{
  "d_model": 128,
  "n_experts": 64,
  "balance_loss": 0.00362,
  "init_std_router": 0.0107,
  "lr_router": 0.00162,
  "norm_eps": 1e-06,
  "tie_embeddings": false,
  "lr": 0.00902,
  "grad_clip": 1.0,
  "seq_len": 512,
  "train_tokens": 800100000,
  "dataset": "wikipedia_en"
}
Below are experts of layer 6 (counted from 0) of a mixture-of-experts language model. Rows are named router (the router's row for the expert), up (a neuron's input weights, with its number) and show model dimensions 0-127. Each number is 128 + 24 x the weight over its row's rms, rounded and kept within 0 to 255.
Before each expert's rows: "comes after" lists some tokens at least twice as common just before its tokens as in all text. This comes from a sample of Wikipedia text that the model never trained on. Tokens count by the router's weight.

# expert 45
comes after: "\n", "-", "0", " /", "|", "See"
router [147 138 111  93 139 118 124 135 149 148 153 109 157 152  92 130 117  88 161 106 115 103 119 136 120 158 111 122 152 113 142 142 149 148 167 103 163 136 149 139 159 117 134 106 142 123 124 123 116 138  91  91  88 104 110 164 168 137 162  99  93  94 155 170 121 123 167 180 169 109 120 125 141  85 167 129 143 146 150 143 153 121 119  97 161  74 140 145  99 128  55 140 130 148 132 119 166 125 121 118 134  84 113 119 167 105  79  97 122 128 127 140 115 148 117 116 148 118 147 118 127 153 157 109 125 101 108 126]
up1 [121 161 133 156 135 147 130  94 120 127 138 138 147 128 119 160 114  86 151  96 157 117 138 139 164 117 159 120 126 120 128 139 155 104 125 125 144 142 133 113 100 133  92 144 120 132 148 128 145 109  60 129 135 119  81  79 170 125 165 130 109 121 124 138 116 146 107  79 115 173 135 135 193 144 162 133 134 142 133 133 166  89  88 127  97  99 115 147 160 109 129 153 114 130 157  84 152 155 124  99 146 142 141 109 141 136 169 169 115 103 124  97  84 140 105 107 114 144 124 115 183 108  95 132  86 124 140 111]
up2 [139 137 107 117 142 125 165 115 114 105 159 104 155 152 131 152 106 190 138 175 121 136 100 106 128  68 138 137 113 118 155 137 123 150 124 103 136 104 172 147 137 104 123 129 121 141 105 131 123 132 154 125 139 156 144 134 155 158 142 173 105 151 135 149 121 105 135 128 100 112 129 144 146 181 140 130 133 149 121  82 133 149 129 135 123 124 101 100 130 134 117 116 117 109  89 131 169  70 132 160 145  96 153 106 139 143  98 118  78  90 108 116 117  91 180  95 171 138 101 130 177 107 115  92  92 106 105 146]
up3 [129 101 126 125 156 120 141 137 140 138  96 109 107 172 125 142 122 131  92 106 111 139 160 121 144 129 150 148 118 135  72 130  89 134 113 104 100 158 150 124 166  91 113 126 108  93 134  93 167 133 133 112 159 167 126 112 177 170 128 111 100 145 145 162 117 101 108 147 152  88 122 175 104 159 146 130 108  80 130 132 164 115 114 143 109 129 152  48  95 133 117 126 105 147 135 121 119 140 146 125 133 127 108 106 129 160 171 138 118 115 127 120  98 117 146 145 163  90 166 119 148 174 144 141 106 113 157 100]
up4 [137 135 143 131 141  88 127 101 162 165 157 128 145 128 104 123 174 143 169 145  76 128 144 149 150 145 132 171 152 125 140 115 163 134 130 118 138 112 105 109 166  90  62 136  87 129 107 132 132  98 106 133 165 128 120 150 107 147 167 143 147 139  74 135 135 132 119 186 112 145 132  90 144 121  90 102 134 142 106 127 166  74  96  58 100 160 120 105 159 119 125  98 131 152 112 153 135 124 113 118 123 134  99 116 142 141 116 104 140 163 114 134 122 127 155 144 113 124 123 150 101 129 140 138 101  94 145 132]
up5 [196 140 120 117 137  98 109 112 134 134  86 153 142 100 115  87 104 129 136 127 164 128 150 158 114 131 110 134 114 125 119 138  98 121 141  77 142 140 147 158 110 115 111 114 154 147 109 124 137 138 150 110 122 138 101 118 145 144 130 123 159 103 132 140 119 120 114  78 145 110 146  88 129 147 191 136 140 101 171 109  72 106 128 137 126 125  99 102 117 149 117 119 129 181 113 150 137 121 154 157 109 173 178 157 155 172 142 133 108  79 128 103 111  88 140 158 110 118 155  84 114 122 146 133 121 105 176 130]
up6 [132 129  92 128 125 149 130 139 167 141 113  89 117 137 118 171 103 110 141 134 161 113 139 118 124 123 127 161 127 163 123 143  94 169 158 148 144  98 149 107  99 123 135 125 119 144 143 146 137  93 136  94  98 106  82 117 157 130 148 179  86  83 118 135 149 104 143 150 153  91 147 117 125 127 139  62 160 120 126 116  85 110 133 112 135 127  99 112 141 140 120  86 111 136 152 152 138 153 115  79 118 135 102 101 115 135 113 127 127 144 121 161  96 173 118 144 136 111 122 122 188 158 161 117 185 120 110 174]
up7 [136 145 157  89  84 127 119 124 146 113 141  98 132 132 135 138 101 148 148 130 155  99 103 146 122 133 131 147 117 167 116  83 154 121 124 112 109 168 148 110 138  97 153 158 108  46 128 154 139 125 140 128 130 106 143  89 156  85 146 139 118 114 123 111 137 112 153 135 109 142 131  89 120 148 128  90 127 135 192 147 102 116 104 122 117 112 173 142 109 147  89 131 136 166 125 117 152 111 168 134 138 118 120 145 125 106 130 128 127 109  66 165 123 143  84 127 170 151 136 184 165 159 109 126 111 143  91 135]
up8 [135 130 107 146 153 145 114 155 118 110 143 166 144 134 103 114 139 130 119 103 169 133 164 112  87 146 150 117 139 166  82 121 170 108 147 119 154 142 128 140 138  99 121 139  72 157 159 123 128 139 183 135 129 162 118 178 171 124 149 127 117 119  93 159 135  83 112 155 133 128 139 115 135 134 135 105  94 103  91 149 134 101  83 121 145 109 141 123 109  91  96  93 124 116 104 123 159 116 139 108 144  98 160 137 113 158  97 106 135 155 159 105 154 104  81 103 141 104 102 148 141 155 104 100 128 157 106 168]
up9 [124  79 129 190  97 118 122 131 129 111 120 133 134 124 109 176 145 133 154 134 148 124  94 110 106 133  90 131 136 117 154  93 138 155 156 119 120 134 118 128 124 140 104 141 138 135 116 120 119 168 103  86 169 131 147 118 166 132 127 111 105 111 162 116 155 140 130 149 164  93 136  68 111 124 118 122 152 137 136 159 109 101 147 138 111 133  99  65  84 158 134 169 103 129 141 166  96 154 150 125 155 114 141  85 170 124  95 121 150 155 101 105 126 134 108 116 123 155 142  97  91 180 138 140 163 116 149 100]
up10 [113  91 109 116 146 113 141 126 164 103 165 135 132 122 128 122 158 165 107 138 159 129 149 130 126 178 135 141 103 130 127 131 124 175 132 132 164 132 161 107 161 158 160 142 120 144 121 152 127 107  71 119 149 130 100 101 143 143  86 176 141 111 179 143 145 109 146 158 130  89 140  97 116  84 113 147  98 132 128 165 137  99 141 106 128 109 100 166 103 107  72 132  99 174 129  91 104  99 155 136 102 170  99 155 117  95 147 145 102 135 101 133 153 117 126 137 133 115 120 108  78 141 125 106 138 125 105 128]
up11 [112 114 112 142 125 178  78  82 146 110 131 138 117 119 128 100 104 146 207 110 117 126 158 146 155 198 119 131 122 156  77 125 131 147 134 121 101 137 127 126 126 121  79 144 124 113  93 121 169 139 176  86 152 126 105  82 114 118  88 101 131 134 134 139 137  97 134 108 135 105 121 114 142 125 128 118 148 152 134 119 132 122 139 182 119 134 139 140 111 135 130 129 113 123 131 139 190  80 147 139 134 175 109 134 137 150  93 104 135 145 125 163 152 145 146  94 107  91 115 137 153 145 124 153  98 133 129 100]